Below are experts of layer 6 (counted from 0) of a mixture-of-experts language model. Rows are named router (the router's row for the expert), down (a neuron's output weights, with its number) and show model dimensions 0-95. Each number is 128 + 24 x the weight over its row's rms, rounded and kept within 0 to 255. Numbers have three digits each.
Before each expert's rows: a language model's description of what the expert responds to. This comes from a sample of Wikipedia text that the model never trained on.

# expert 1
What it handles: Single capital letters and short uppercase codes starting abbreviations, designations or identifiers, such as UN, FM, V in VA_{77}, conservation status NT.
router:124113117092119108123154127139150156106146156129094131160113116130160141106149093115141130177127115092158113159114110148147137133119104164155079090148099126112123147080091157163094109143155159126106120156140121178171162116092147139117126097138141080104148082127131124103134127156107134153
down3:108082109118105128133133127127163141113137100095150148149129101132116096136155146100123129109143144105146157134153122159128106072154142156086112099109151124146133156110153095138153169124089146119076130131130130132140129144127125138071096097152158147070107126094111118132087160099085135095
down4:131103117095170115150095120112160149142100111153135121168126175117113163096113122106119101128167163124099112103118118166105147122152093128136138177113134109085113159150118126132132152113104116127103150081128116127192158104108143153162176110124167106104108095121105114148107096134131120143
down5:129142149130141162102126119071135131157140127158112089146081156118140154106168141072127131143135134092108121123123097121133108169148148133160118160119142094111105141146119170102133123119155140113107161104171122098116121074084102123153145132137154117136122128174160067129145143121141132093
down6:128146164136147068101096150177114158147130130141132162130082132135134125098160103099122100143071173133115097096127139143159126111138116124104119096130161112125104149103160086102123107134139146105145132138141175115117126141124105146107057116114126119165123094145130161132100145111110136097
down7:164131119147111157113101168104112168117121105121097190123158160153159148114126138146122145161182142168116090170132148124108125119121158112131105127149153148161147139114136111124124095131094111158104104154139170147108105082164149086125138159141116107136150112085118132110119089129132107150
down8:117122164095124163127155127167093127192128145112125096134113097141135177071127136109121129119167154096110128132127149173125129169077121168135121110149134122130186157093095164132139144144115112134138111101163130152121123110140132116112131123111111159138144105118117120104166104139077107112
down9:081144145086143117159123101156142091166110108127188181115125160104164121101138112097086143105133118104093155112124141150113148111112129142113107119095156168150127130120129135134127140143111113132113121136134130124128131078156089149095176113105095157097119101145136158097084134121113160139
down10:125149153150079118136114137151124119151139125111135163148158120118063111141111109151077147127156133150090147092108133139137111133129172088176138142137148109105106134119160135099100138176120129159148093131094127153118131133138109129128107169138120118129091071136140140063094104117139113152
down11:108136094137121143113134131127155118072135145175148136088099096171107089115109166109135125147141134137140102175139105188163155128117110073133095137105113112145114104095101141114134144117113104121131117155110141116136113143116143122130119088121124062136121165113160108121117154074145152122
down12:123111111105101076142090115108115134123156135141122158089118116125123102125105135110119170132120119136122166112130117106074108152133132133109139182092124152154091135132098166123158118092097110153117126124095158114086127082104124139182114144095182155120133135132137072127143106111127093135
down13:114085097140109110103134124128147148100119143123101146167132076138121139120172126159111113088145121139132114136166091174143127058137118154110127113106111151133106164120112133160151121115123130141158170124150121116115093137110090158142154093097101175133075130116123119150105106101141130087
down14:092102104133112140130187120158146143116132156126105122081121102124152155119121123145111098147089124134138144090149152094129097104132103129096130093152140167154105143145159101120150136122107180158106150121121128167190121114114157141113061141121125165101113125117119109176111121123136100128
down15:130100108106091151148132113096128141141140155158158103146141131114084081136103089170138125113099109130127107134135126158150116146107122115145130142097066145042184089122107146139113151106149131113137109122086161118104134107098115093139147110113126161105144149104134142112133136108154126106
down16:152154154108113136136115174109146117136162137108152170099108147125104099119120134117124121119150154123087130118116121131151137164106133131102087118078092162161124140114109166136126145074174146101137102103097108118119106086154091112138110172086109137140153173094113147120120090152145128106
down17:148103113136124115136156136120141152099121168133114175121152099097112131134104190129132077122107112104152175124170133153113115143092166142124111135148176163100138101097131148134103134148141170114128129158119130107165126119138090143140106092161178079137147111112142119143145120149125082124
down18:169182167100117150123103129107111115105127156100134090110119073165172095156152146136132130120137125102129150139139134086139162115120107183114170124150117118090144088104139115139101139129118117160093134114149139152134109134120104141108110098110124119151144122153154172101150106086157094146
down19:140177160123108117136112069183103109098139135125116148097085127176143130123160104136101161133135116140094106133167126143176118143112122110094130143149174119149123111118162144121162094144132122105108121166128092152116133130102143155131132153185115100152141151127102124149150166161137127111
down20:186125124123115150120149164089128125098152098123123150156106101124120152150142164102126097147136154157132084115134146127112126122121167133161158143160073158131145112088129141120135091067091110140113208125092124135124121121098146137109126115143120159118120138132111119142137153111128091090
down21:105062135104120153149161110141125119101085155140117095125115128155132103139161133145103138121134114131130184101151132118147106137143090150090124132094108158118111104142169138124127117128152087105141152142167109134135153150083143096119124087172093143123176147101139127161143152109120102170
down22:133145135100107142112138108116101147154155074121140151118126102140090116119073130154117128176141119139119103088142095100132163134131117086137086137132148132125096078173126126119109081116142104116149086093094143130119135107127102151145119119171120085115123108163098123177131153137141161115
down23:105138141120135056139133124137196155138118134147141149108116152102087126131127117139131104102117115107155120132166130118119133143132116111155126078141107168119119097143108143139145126109069129096143138151167125114135126121125130080050124133131110129148158115109154151141072134080110135147
down24:187123102111120100149166132131135143099092126149169098113136103076122149112100156122149080145134105134143147081114120125130093173129119119133128096125135142112139105162181131133112110156107157155136138121148106104123101111107101180093107105167124121077130136128126120128153124175152126110
down25:116099136128099125137130146134118111161124104135116143102111151071111129137135105139174090147116156156112175078107139168163123176175133101173079105087160142110150113118160130091135131135114127120142158106146138160125133116131123172104119124103137099125093120156106125133179157133120129134
down26:134123158112126158149171106118118122160100113104104166152165126128108134080120139128112136159165097157136141092147107154114134160120150183112106115118119150153145099141159096192182109126110101125131160112096180115152124141090124128144153144149137129129182121108123141145138125113102109138
down27:128155156109154133169124129093140137112117098160118160191118102114103119155093152126119091149143158118154094126121142156124151091142105151139145143150161114140102154093120150101120145148098154140111182111131117143128177146098146150088129097149140138108131128127115163116116050137127134126
down28:101141098110136167184150087134163115134135111088126114142141176173123144083131148130116137094121099082123092150112137121131123110105122128146122102128151121132118135173139108135116113123111156137108101101107176105162123185114120169077135115154134117109149119108132162112136150125110142181
down29:116127134175126122085088138167081158132143165121102123152124155157159113133094154117121107122125158164139135117101121175119144123148148125165152150165124122167104100144124085147104123137088086106138162077150152123101115134135152125108101129112139134108099100137157169130138144089162113115
down30:118142104120130158131144148110114098148152120142142135160112101177120103151114145117090157123162132130092113068126119140106137162154099114097122112132131126135156134118150135073119113169127127151086174128163098157154161139121136165154142143099105100174161112111188128135103157124119115108
down31:114118127117152166153107093096150138080141133127115092147155143134105170096095119124205114133129114157158111141124117123139096146098110117122130160130096109089123120153159106171155102097092176119132091103156155140089135117140134129105104140145131149141152130102108144098134089118107159136
down32:145164125128098109153136184132122100117125159125110104100106094171121125120135108124113139150114100119122128132108123151172131134163143156167126109114106083126072163080129149133127192107101172121064151117168106133105163144139133139114136140107130156114131139145129131114167140124102103132
down33:139157139110112151097123097158132135133098137133105130122115090153160171118177107147102153103110108160096158119160125082152111125104138109116114100108139118121123141148098158088112108143109088107165142141113185131163164133134096080157121121089138161128100114158139116144145131154129170111
down34:119110119146137080162122096144049126109139132173139135099125111176120149148148144091112166160137173124132132183137153126152130138109140086135102114133139150135127151121117119102160121173141144115126128129111135139131142155094133095141161122096155139165142087174129112112169105151105139129
down35:165130169108107234150109106112132129112130169113128126103139159133147148130106142099112091120122101115131134141089149164153122137092110173151114092130099131167108097135093133144131102128077119128128145122148122114128154149138123100146150151148132108124134115100167097148145113101161124126
down36:130134100100141203181115113150128109129151139082096172154133119132114132119124128139110115098142199152112126086130147171150126122118111144121112138162127107133122143144080116132125108090126151157104105132130137099088183109110120166175128122153129105148126111114091119122131107122120156119
down37:135123128153133155169142093140108134145103093139148135145091133113107131137154132139144110080089080105093150088129128108145100111132153111120109095135130160140159138127146090123130112152133098113115092134109077179136172121111088127156101154137087099144168100119147087121159152146148150130
down38:153119122168139145097116162128118123100148118095131158140131154117119141181130124132118156139151160121160180120102111137085118129111154137082154123127109132136121081142126137142107093111115114124150112165113138171127143123098094143164087115121114163136097089132162091123143082166096088159
down39:113144118133161140145126084140111100146133063130136127116131140117149151122133103137113145148146121143084125156151112191188117140089152128139129164133102115121161133159125163138134124114127133128112099123134113112129150073163120108150174133124124122163076082136157126100179116158134162139
down40:148120123125130149148194111090128128137099152120146102130090132168093128089119095125129124129121086088105108118124094103103123128156126157112146136080133126092194109147123141143125117183098178150150128123140145086123131132127131103112135119112159122100164152131130100134109133108125151184
down41:126130128093148148104115096075098114139115125150105176105154136089132159140167131108138138115061153124109104143101124146139126080113093165075188142114089151110087126089140151114140135126147138117150076114134133119135104146118153128129126130123145128127130117118126140102078122113112097107
down42:151094160155101098121147125125122089094150115128109115118187123114171160107125165096145117114153089132157131105117123103115144127150128111115123111142108081140092092109114160101137129084067115095110114153159158094098138119169154112117132135114121129097138136125099164153153140148127168121
down43:111150136143135116109134132130154086127144173131148161136172136101169107152117181127115141142165102128132133132174131141082128123127104139182132121143117129111124115112112151185099143124091104120145114138178142103138117131167126192158145155094135113074135140101139135125105086136136144137
down44:117122116145138107091123140140162162163148132114125132110123113190176121119174085155086133089122111119137138137131138122139130114138098137137097115111188083102146156141134172171156127112144094144114120139133165153128131109141124109146130146105143112122157117144136089128209121124142105147
down45:139121124127106153131154120131141201081123127132123122125134121124104103104086129135155123095114138165156178104125141172104117113169166127126142129097147146148087163146111141099147154089147112120138148132122131163115140077162134133160114143130135161068133154121114130158163121129150164166
down46:128108125148124075097128134131139090121138113163126097153145115093121164166164152155152150138088129119138127155127079157104131077107113109135146138131168181101129162126139150147111123155164095111165138162128120098122103138154106175136124151128126124099129108129162109134092092098140092130
down47:142104097123101119122121105163133128122134160126108188088123126123149113153178117115107113150079138155144120161096105168093138131113148113095121076122145108126103148136152135125081098123167130135159169103112116132129144132126153137136141153140145112158133088115110156084139173156169117163
down48:099149089148141170117158170089147132132097120106142115156150130105105135110090123135119143139136101164123117115122098123131138100143111119125136171158149164081117121162104115114156130106098139087134097131084126117094144094148092114147183116136100108147181104163115114174121120119124147102

# expert 26
What it handles: Capital letters or first pieces starting a line, heading or quotation, e.g. ==M, "H, Pr-ague, Gr-and, and words right after an opening quote.
router:166133121119118086114128132133132165084163131122089111150115098123129130073134137131128131161123102084131095182116121146154162139122110157170131088133132174120143117109118128169081128112138140134146125132140115160148166154137156135122095093135133094091126081115145157157174144145097140128
down5:113132137147105139125091140096109116116149118148099144140160156119120147140158148105115143137112115109076119130162129133168122063135133174122140132106129103148131163122164123123137154099104123129103118147150117155096128098123113150123096078108094132079101134175134168134127137124102095201
down6:094134136128133095109146135135133139150144123124125147160108099156107104130141123110175157134161139146068126117115151120141116144138119112102113169109126124098122096104156126088127099091084185136106108131105108104072155113136110138138132091112124137099124117175061119131120074127144109107
down7:097137134095117153086173102122136121104111151089113107114155111140147101104148164142182098120105134127113139179106168124143128137158144133148099150135104111107120112098129165132132116109112099137095128146141107148135110114113143068069167131160122164137125163083105141145151142115146149148
down8:129123162142092131133071134137104150134069169153126115105097132134143141200143099148197099136117133116142102131138151135099151126141119114120106126163111105138107141125089154155157129131100134154144156094141111123165104119155091116095078144131131167124125129142123111137145121115120171142
down9:114139158130143117102080119104105145108137131138118123167124152078127127141127150098164121101129150141109170122142144101136158146146137174112126110106127113108116145159101180146128092131112180111100100133083107107116116145117118120162176140134113117150113149141076134085127129162184144091
down10:115081119060114155092089174122122116109087146118098096152134120120133130140125117107138116127145140111136163146128131123153154140157138161125111097088099150108116166135131090122114130115106107147133109110134094121132132116149131186070121135160079088159132086157123142110110114108112156143
down11:115125118133103110169160115128128101137132141078107148139134127108130088127129107104116113105103131167086134133136137135130144137082110128119185126120117141132154063136149098106089125115076103114146160162093126127091160088119092142146150112098172139108148139136087180154123112135138122147
down12:143119121140109106122143133124129124130128128121091121073127144123136146151144124138106110145126130083118195087161114096110184144182102122118125081109098136129115133129183104139130101164118133144112127135144139106077133080112117104126102116168128125137149135091157168157097131169149099134
down13:127111093149173118115091130137155143121165134128128127141169126103124078130134149126147130111092107117124110142145112095163142130124094143157108116147191114143173138162093109161151098114057118141162128128132176148109140158118140164116114116100147105125148122124094146143148161149130094097
down14:118127145104075079122105105135106124132138175106105152150132099131089146151110145108145128152138142128135108139075137129150089112143149146122125114134130113203102166132151124144097180116147125142160100083137121169112136093154169147113103119108123140154094129125126120112102136091093141146
down15:085137156105155082127129096127142143118134125122095124131115156152148110126093130132168134108096130128146157131138087168170132184115144152105099117130139073162122115141134108127142132125131158173138072143147158145130143080136152137114119077122171103148098118083158129115114129138155151122
down16:134148173101121155170114109126148174132089102077126123127119132157129141108132145128091115143171137116101144118151155152117135110082101145135107130110133155130146148116201127127127168102101119129143142116161120106108131176099124128107107150114131120087076072132139173125139117102127105146
down17:125093168152178119141082133103104096148139184101145167141121167121141113127197119161119156147112110130119134146141067145098132111160128141096135124140090103139116166119108102169135083118103092131133135120136108134131143105099130142118105116125104137120141135104093136158106153131093141142
down18:131181120077146097144131139134119129111120148073131123114101152182079110163100128135127155104143128090123129168144127135095121107109120142073133106133139146105106140170130170145146118133135116137122117089139129130106117188150118140102183156134092130120162157099139093141136131113126104115
down19:138171114144175153102140148153139140094093143153148123117097123149114110133128152130150143129123138095147088145105115101124112095116115131114182096084154150123077143137115115153116103161120125154127140118125136095123128176144091121154059097111126163130150135111120126166126117164083095110
down20:140120118149101140136103083156136110114136113074128146108108093136133109145146194120096148125125118107123172145149171140153113126150157156098147085152157166115116099150114116096068107162140086177121113105131132103150136150110111149141104148125133157091108144108099121111127134135112146104
down21:152109124112137102136135121106118074116164095132119172067163148126120141128187155087117106144145116136132139121119095155139149136154123119142129092169152117167114133116136099123138108161116179170100092146121117090121137114166137125130165133089156102134118124160119103103145087144126094127
down22:121098105162125067096119115106140116096116139159128132151147150120129149139090172158117092129106129145154093088102117144111150106179135153107120142140119103181086156076127118123118149167145124142106122120162115115120132156101140170140128143123125158172163147107104115130093091142122113140
down23:118133110117177156154146167157148135148125142113144133126095106144109054117163148120128100119121168117114156130138184139118114134143133094141126132103112130127130118155110106097118159065116123175121157162108140175168121101127133117097123155106151110142091114097150139170113126148125096134
down24:136101134123155021098137103085114162128129121099145157117130129150094115117148126127120147110135143156097141156125138120132124162134121092124142108105164130153145158184122094122087108173107128097135169107084142110128126144135104136155132156138142153103119114118117134162134094128132148117
down25:098082147101145113101132133107133109134146171145134105173135119061145135138069096144115124111129127083120100155121113127157165104163155126140124152137071136137141112095142108110096157133140173164146090117139131104153118131130157110138149136107144118146115160149124167142134134115111124073
down26:106130080158130122166135120157118138113164112130118127140103080150167107151130142153128115094143123172154150112095137136117122109145115115117136117106157099149147126130124121114103150155178141120090080117154147130129151133077133137078093095101122145145093152169091141156173132141157098102
down27:149133087135128158178134151094104142141158138125162133133125120109142141156074115128146132151104111127113134100134105123130118103135100132121142154102147123108132099104178092132208135122106201113118087124134168125170098151141120132110125097140131098098160101114110159107152119108144135137
down28:103163120120137092098145093100117085149128139119103107148137112124171149103175117125129123137129128122065113110148090096103110151103126098103147166151158123173121099120180107156140133149105115136143139122142137093142147172141117130123122136116117114107083125184118089139125119097097110166
down29:158144114069142092081107113089120150121094161119121105094140126128182107084115161113102124129155067137095140084137123139082159111155143121091146120131130156109129153117109161125120130148137118133123164117111126102130091124126135123164159128181154144105109119156095114136144127131122098132
down30:131111171155153126140129159116157102134131141108126174129128120121122166103131165130148166128149074127151107153136147107154138117142138120123175152150155107127134134140149100121113168165112182136172107152139112135159126148201124144114104130078150121115131131135086172135096150095126126152
down31:107108109124141141147168098080125113174111159100113131104136166100169169104118131140151117117126117150120114157099087144101132150148098103103163159146131156136140167152112138143165101130134122117110160091162154181119132115126105129154140092112122141092110172139155171136128144104144099147
down32:114168148134120106138129164147152133120104121146129115169186153112130111120085122137159094128121105109085181133127114112151159148117182155176120118150103140136102120162123144116160128134086110071165127137153138125124131128122114094097166133135140116111110163124124127151106139155181166139
down33:163074124138123106134142105102144114109115138155127163116158099126167164179125106126157119082111172118140135130129132135136133117147126163094113160167124121085150141145181134139122134116171129156153152119152100137122135105140145124131080151141125170147068139097117116096110135126176105139
down34:139143157151141169106147123084140139154136118127108099157160124084146142131146111135132133126144081154115120076113155125138173070121108130132149125092161098145120142132178135143131102146155135105099134121120129120129096186113137174111148113074094075109155136131095134109131133118116104117
down35:164119133130098143113104115135141124130131112168060159100121133155175161111123190094117169130126152148160159117152166134137132111123128083160088110116119159120136137093106151106139178122152069120131137106142104126124149101102095140157096140156117122114133136138127116121155131155147114106
down36:097124132116166128156125114119136106132131129121148117159125109140093103126105143162132146097167107111140100182113121125125123141082158122144119109128093084127132096145124111113143129101133119108134150158143073109107145168106170215107146085154135170109113135116160127134113162160153121128
down37:148122130130138136147126152155152153148147126076118133098119187100140133106130133092129126069145129145153087138106152180123125140139155120163122135119135110189117133132093154123195123159117159120103136157148133133102180124117088132174151130105139129139165091129127115117138153138113126098
down38:157127125134156039087134126140156142113133089133116123146169102124147139154143155119116123099111136096136127139126160116112111153137077108126138110098141101148115151064167136115140138106088154135123147124158141132108126100155094099098088114128132181144117142107134116119114158080140124138
down39:092149105157090162096091120119132126105131123133147133111134127143146152116139116114093157076140133079134150074133150137107132123109159151110156144099102134162082113130143200115117133113129094133134122126120114184160118134118090100136155148111152115094105073114083135107127136138130141127
down40:151137138119130120134131086125088089113102107128065096124142097121138144140114120117129130143115111111124156121153179180141111121118112106142102193093152086118163141117118090102149111162131139194103127157141109105124191141128149148113119125144097133134159131104131129098132124107143154136
down41:160102149167100122138107148117164112143116104077113146077126127118108101154121110146083107089125132156160163145105123124130101139147176130142151119084090138171099136095136151139137071109113123109124145162076103114157099112131120138162118131100090121111137151134117148128096124110129155117
down42:162140139119153106095108150076130146143170116131121152159124110137126130154137112115137085136150121094084125093167078143097124124189120136100128125116135146126143126066143143139133116115154137139127154105165135077129103096140157134124149135163090117147103102149118136086156082120161136133
down43:089166121130068151125147138167142123137166136160149146116102143143145106125139120132144128153179105128174192141138115151188140106137131111106138161109151129094160137087098113114084077133115120158091134099128148139126141119129150143120142101069148117122143116130124139127125113145128150156
down44:098146118107132160090116151158150152162136130119142118099142160124084102123064141115138130156104129100141122123098089108135156139129081133144167167120132156177128095109115160175144136151092118122106155128144083102134123151187124132117117122158112139130142097157119120149136176103124121140
down45:140110138101108089106115154125101095165096150137157130086157106095102116119113109074112122154091108149144119108145113131114136115143170149143127077150145111144144121168124090164141129114138147152188105122097125156082151167129124131150133158141122124136138111131117122136079150092142174137
down46:130124105125117102111149109077086135146124115165085115134163111120168121124156132072129122118126120152116118149102153154167143120160094127114106137094110117126112108139100123109119163064130087125108125128181145143130142124101116123155131137114140093100194104093143111136135123173170120127
down47:156137118144138111164125165124161077110142080147100128113174103107132140133136155093109106112112134094123161121108094118126151122109154143146123142159149113157112139157155127100145103138136123118132131180090112098129097126154130103192087147127145075156115125121137092102149092153127146101
down48:096115115175096177143120108158127142188126137117105138136143124105160131094077128126100165076125116116097128123093144159154140143116138126136114147152118119119136121091105189130162123081123110173127117113150119167174089126115123158121094135128137156167127141110163143143121115118112129130
down49:115096129111139173128149099113081087115133107160146149146192169114097110117123135101151153087164121148124135146082103094133141166135165132157136144103140093140118112127110115133165156104093147151127096155151116094151122109113124121132151105104096129112122143121150145125121098098171127171
down50:111115107108125136090128145160098136107176103132101119191100099107133143114104128140184137150124086130144148093142145151122153099123184132124103125130179119145135141129081141121090194147144123157114147109128090110146101176152112148116144147101139106109150136149123104137128148119114145124

# expert 16
What it handles: Single letters, mostly capitals, starting a name or word split into pieces, often after table bars or prepositions: | S(ite), to f(arm), in H(enderson).
router:133133094112122109092154131143143134128159173114096088162125123111155112091128140156141128179122137077146111160142115123169143143152134146167103120149094151122120126084123148156130108131149159142105103153149053154173144131111123118106089114099125089122112105146149136125131147152108159118
down3:123131162124147129139121110159110127092130068102139075132149130141111122154148077137128156141094093132128143133137109129150114107191143137121170122121168123095115161119138109128126124119134132168117125069127088141145126173175144152152168126121161115149133111148194111138123151131131135105
down4:118137129125180197109123166124122121159129119079158126119176152157143136111127099121154118133111119164091120162126142109139085164107137114159152143106105138140127122116152099121181093139144138108147121154108111120147128098166147072112151172122145093122134100139114134127171123143100134114
down5:118147117107127168140152103115082156144147123129138138156120116131106111088154116105113102146164121131095135142102125101126084145161088072142123133161112138128117172146085101132116099083110157137120124117115126146121153164062116115135091121162166132172150125130093130109123146099152107097
down6:114158144147139110137144137122112128090118112123159103111161124102126100135112110088093131157103162138131168125144136141113179127178093162134098141098164112163155125104138134153111099123111135142139133132052088098162134098166143125144138122149087130147107084135114117121151113149159117164
down7:123130179100126169137099129097135120115163105152127084125124147114134145149110131094138109141143100145128153120113115155119155126157147133147094153131138130139106126119136136150128130110052119137106089102133090124168142153087192152139146125194129097152135137138157139105093138108127128074
down8:152136170115051115142103071118106114116143128130131142155149141118158113128144159117134109123158120126107155132110152100180085143127144145151100161118134124137123138087091134131079171079137143134157152085105119139112147106124134140142128094115137151095134123077126131133138151076139139129
down9:125132121169181083131106103115154132159135137120116064145136115132151101104102117143132136110100108094112129092172125115159123152118134137117131127124141108141139113120137061135138131169166115112122180095131143106099092117133124151110133108149126175109100120131071113103140117120120136187
down10:097127149121100191149080104150123142128136126123061161140095117083142137167112102130146108158113141132119101139084153132122126136105156159139127144154085083110124118135118130122124152152125147134101136131180141173160142091140130134110086100133103111145142107145148120125186149112126134146
down11:142108116120153116117139151070130115136068140114142114145125120093136149153104145106144120096103159118068111147077124089125122151138153115132118145107140124127154127090164137099101160100119110127092123172118104090106085171150098151142140113133080141128155154117150119143105157156122098141
down12:140110136116124093101126142082154123134146180098136093141129104152080149180167127109118127141137079184167145141140129157102135107170149130095170116135138123135095117148090089142149094107154127123122110103109138121124089138130110131117107160131121168140123111104145162162091109113132148126
down13:157117131124121090141091113119143114162113111135156154151084157143134143122149095153120140135117152146131133079159140145180118122142125146112119118183160100141139187129186077088110130176117109111090123130127110122106151142156126114114100143146146138127171108139143143136119152177131141158
down14:162110105138101156149122157133103142163099119109118101115130107128142132115092141125121128125145149134093107082086128149110109114130149096131090103177182173116135076123127146139101174106153082083134135116151120141092090127129145143144156140129094094124104157127116104130114109138158172113
down15:158150151120076096108170128155118112164144084132114152085177086135146130141145098131143135097158152121120121137134140119140100171099129152154122146145116133115142116081126144107134150138161117138168140128083131164098136111170126092136175149122144158166098153124118158152127121083118129135
down16:133148182157143156112094187131155113126124127125089100117122158115161118136134104142128117143110119115159146150076097118121112141108137121109123176155091146076118087163142123148112151124096106126127141117127092113090094096136120148170159100100151137134143129111121149106123136120194134147
down17:140086123125186166108148095134144125131105115075109151117134143141151143126150131157127140131160119144135147142122202145130122123076158134100156174119136132099117115151115134143084104118127098123133125182107152144113130105114114097111136065122143128146155129107070123110131160132097129136
down18:093093134120124097143118129100147115122112107096132162090146148140154159138135115128116102156124133123088116158084124114108148124150154128146119147144110184084111105138113102123119116148169132145150063140103139149104120102151167137120122149154164061106096132111079128137109129122123163161
down19:092109119089151093101139156125153129124149111104105140184159093120149142133120192151120145119132118141138137109122141115143149116117114142142159178107139166113124129148122115115071124152152105087158134142108150141174177128131120091141173152143119123121140120103097126135110103118132101193
down20:127109086131092127087126127130125171101131141098119148136131118128063139147130129110152147124108120150129146092152112125124174145152161119137168142112113131101101139185138143107109144134124195110117152112141145159130105133141094176119127123129134140118129123108058150147110180176136119114
down21:140108107128092109111152179117159100105119104145097144142144114087130099151100074134132108083131125085134165101183128105139122065140137122166150120126139140106154107126121126136175134141171126142145105119155138101120091112143123184155116125151105128142127104170134140098122127140142136096
down22:118085139113104077134172186128112139144118112137155092090107132091148081102139111145113110117144122114147133117100128121121140102145125162126132160079129109109135081127107124142170119155137141115184150103144151153148127127114137158069115089122148138125091114126124138157169130154117122093
down23:168161091121148131118108136151164143113105097133115134109116105128099143172141131179136096158183093111177124116119133156136176127125113136095110106123125152095114112122131146165072106133118091166190141122148126119124115164141138135143155120138151085148167128134129157097140145134119109131
down24:122124127128162141101150158106131124147097088135143093164126107137110135109121133106091117152151144137170061129122111161147119162136074112127140140133135093139127138123120111151079135115164147097136166102174100148123073136165150149095147149127125085114108142101100130166124093148129146118
down25:139145163111158124082091116102115105145165107109120176154110144154128128128109127153126135127111133129152119145145121123141127129143105108129107124128094165114176144124108075155191112154131187107157114103107141142115122156117161122091129109132128105085130101082086104165150154118141121161
down26:122161127132172174161145102066123124149117138122181117098159123130143114107161139148108132128126125120112117108151109126155116131139113133161139102112103088103137124153099097079166095156141146132129137097119138115140110126166130120158165153195134128126174153162137132086117121096116094127
down27:133101122120136092139101120122114148122123134083088118138132078142105125123134119155092106100172161115186138127140142138096093088144091120080129131138135100088135137121124166162104079157145178140107089150117156146105112132122134125119156126148128148151128119119092158118099103145101122080
down28:118102094152110082129125099126178111144144157122146169131095119110170117163134128174133151138092160150129151126111153147161149106092138175145112165101149112143136129139164130075115151168130144146135090143133132125143155117111107154147100115132140144119090152120147164111101135126079091121
down29:137120128121138146128175158140136114121143125136130140125129141127163127125161139098139113117125156137100101140118128138102091135125090193142128174143066096101126140091095117075147123134127152150110118147092141131164091114166146160128119149136129106144126110141115149067138095141135072082
down30:080123150072135133109110086140100117106108163131124083140104114086150147108116150133138132104100129118122150133108115116181156149147120161091111134093106142126118095149150133138147150158083137122119098128122117137127172160114163126159154162125097144139171151094162095173098117116129141131
down31:165155106152089105148129162153129076113129115171111109119135132114125120161111127134131060077105130137145166113142146083105130108129126118126130090115124126130137128084139157169137129130188124112137139153145149091172155132130125119066143106156120155139101082151122137157118122138144133139
down32:116116111103121136128129106123155086119168112131109120143187104113125127126148138076154132125138089134129104124097134119102183108104133111125177173109134116152138169103098128139138121178137137059133123128125137110124191139088133127080159136117129124112110120124115155146093174134124116136
down33:126118132122125144148150068114121109122170117137123151124141141122091112131117109127104107111162132112123158122101096147131148117113117142147157141161103163106110063168116168158127146096166133140121154109167132097157087191127136109133137100125109146089126166137076144127146168127158132149
down34:076111114133117115168142123123124123104139133152132131108165117103129072121115119134098119166103136122138115123081166094152090119131166110146134141113118128123138132179110183116158125138141082112134127096122112105134151136157147190177136141112085152131123130163122153135154172169147117140
down35:170151129142155181082127153138120120171147122116170142139146142162119164122146124117147119104128151131145073150118147132113133096152119174128119121075132143154128161119153109133106128147141137174123123106084083133127131120139164137153133144111112102111138067090124068159137117119120119126
down36:122152107131107123109130157134121147142161138170144115162096073164122150179123132140145139160087130116121122091179131139128125165107095117123128127154126108103145095133136164112121099131134117112181134093110104129085088136146075145096119139116110118162129164137098107099091116120144097159
down37:111122132077133152128117142161144134144160144110146089121156116092103167142151105105128109148093088101101074128113131129137103151151086134141130121145129168132107116143120083148150119131111141132107109130096136138104156196123144086119142105184129179136130106103170119128129134091112110144
down38:127127092115145101112146121135134145139120115093144152098082125112136147160114131150163101122135133114131173107159101134115144124116116115103090048129135146159139110159119106147122093099140156112107151113118150133097122143134123124093139138164095060111095105107108126108094069149157114111
down39:110093102135109105102080092158170134113174120129096147156172098119134102115116121145131128129051120115121164106115147130148151133182096160132090081128128151129114130138145154151122145085120084127138141122158143146147111139155081141125133135119134148105148108173113125156141117119123132154
down40:106104103070135103140104134124085116128129111124118131118156089115101115120138100148164131139131109154166126129145143143106134161136124090106130183122148150103116124086091110175116142095145147151158120101161156098118131159134128088108112119101184126079125115134109123138152106105160129181
down41:126118111119138103151104102152082137114161118119078134159117066123122125135098150124124101147089135117149147123137153128107107118088173138124144142144110121126168103120142132122112171164131158144112081144108078131134130175081149108146077148139117171113122078121131097120113116143113147147
down42:134149145133123171164089089130132142111103138118129123122116148172132124091140173126128132110132115089169110156105094096105084085104127150128128108138089152175136132095099127115072103137129129142147111141104110166083138128119130099132117128166126174113108162117138129134151130153152140070
down43:080102121100166187141093092171152160144123117121111143127094101169172149103107164128136152103118162150158121197126148120132147100111136131128118101137153138132131185132115088138089139142142114124116130130113117136099107104165141094130170108156152101127139127132136143146153144133124141113
down44:063087144118150091150145113133126117144113081121142107090144122155134146100163117136136106160156134148125123111110097170126143134152126123178095163109091088155106122099133104166148143086154136091099131127085093131081140124127099143136114139109137142145117163121112150159138137158138109103
down45:139126125166142080123111122098108128092079131116087123122106109123153122157140147139124141107131141126152109106121098178140092105123136101111155158138160096096164172127075127171173092196118157159108095135156139109136144129126139108138141122092131149136149132102124137142147090110120149114
down46:149138127110132152063136119121145113166158150116119106174123104118128093156138128126156102086139073122067142103104155146108094108101146160162096106109165116149082093125126131129142105115147171160111176146136123130116144131147094145109168134136133128150110142118126156135135102094133119120
down47:122137122123106060152180082121136118152141129147103129077127135166116084126119089126105132112114113093147128126150149143123111132129118128171129163086106108142099124112157150165086139140156135126104145138155140099142090098100103138129172103122112190155107149119117134162123115139100122109
down48:084105146119146111109104177137154097130150134120152113112096124136155170095132138112148109119145112128115103124131172134149098132133138087142123135151111069099148113141141163110152100097073094131124131098130136105089168109132103121136180167136126142140163120131130133144173166151104144093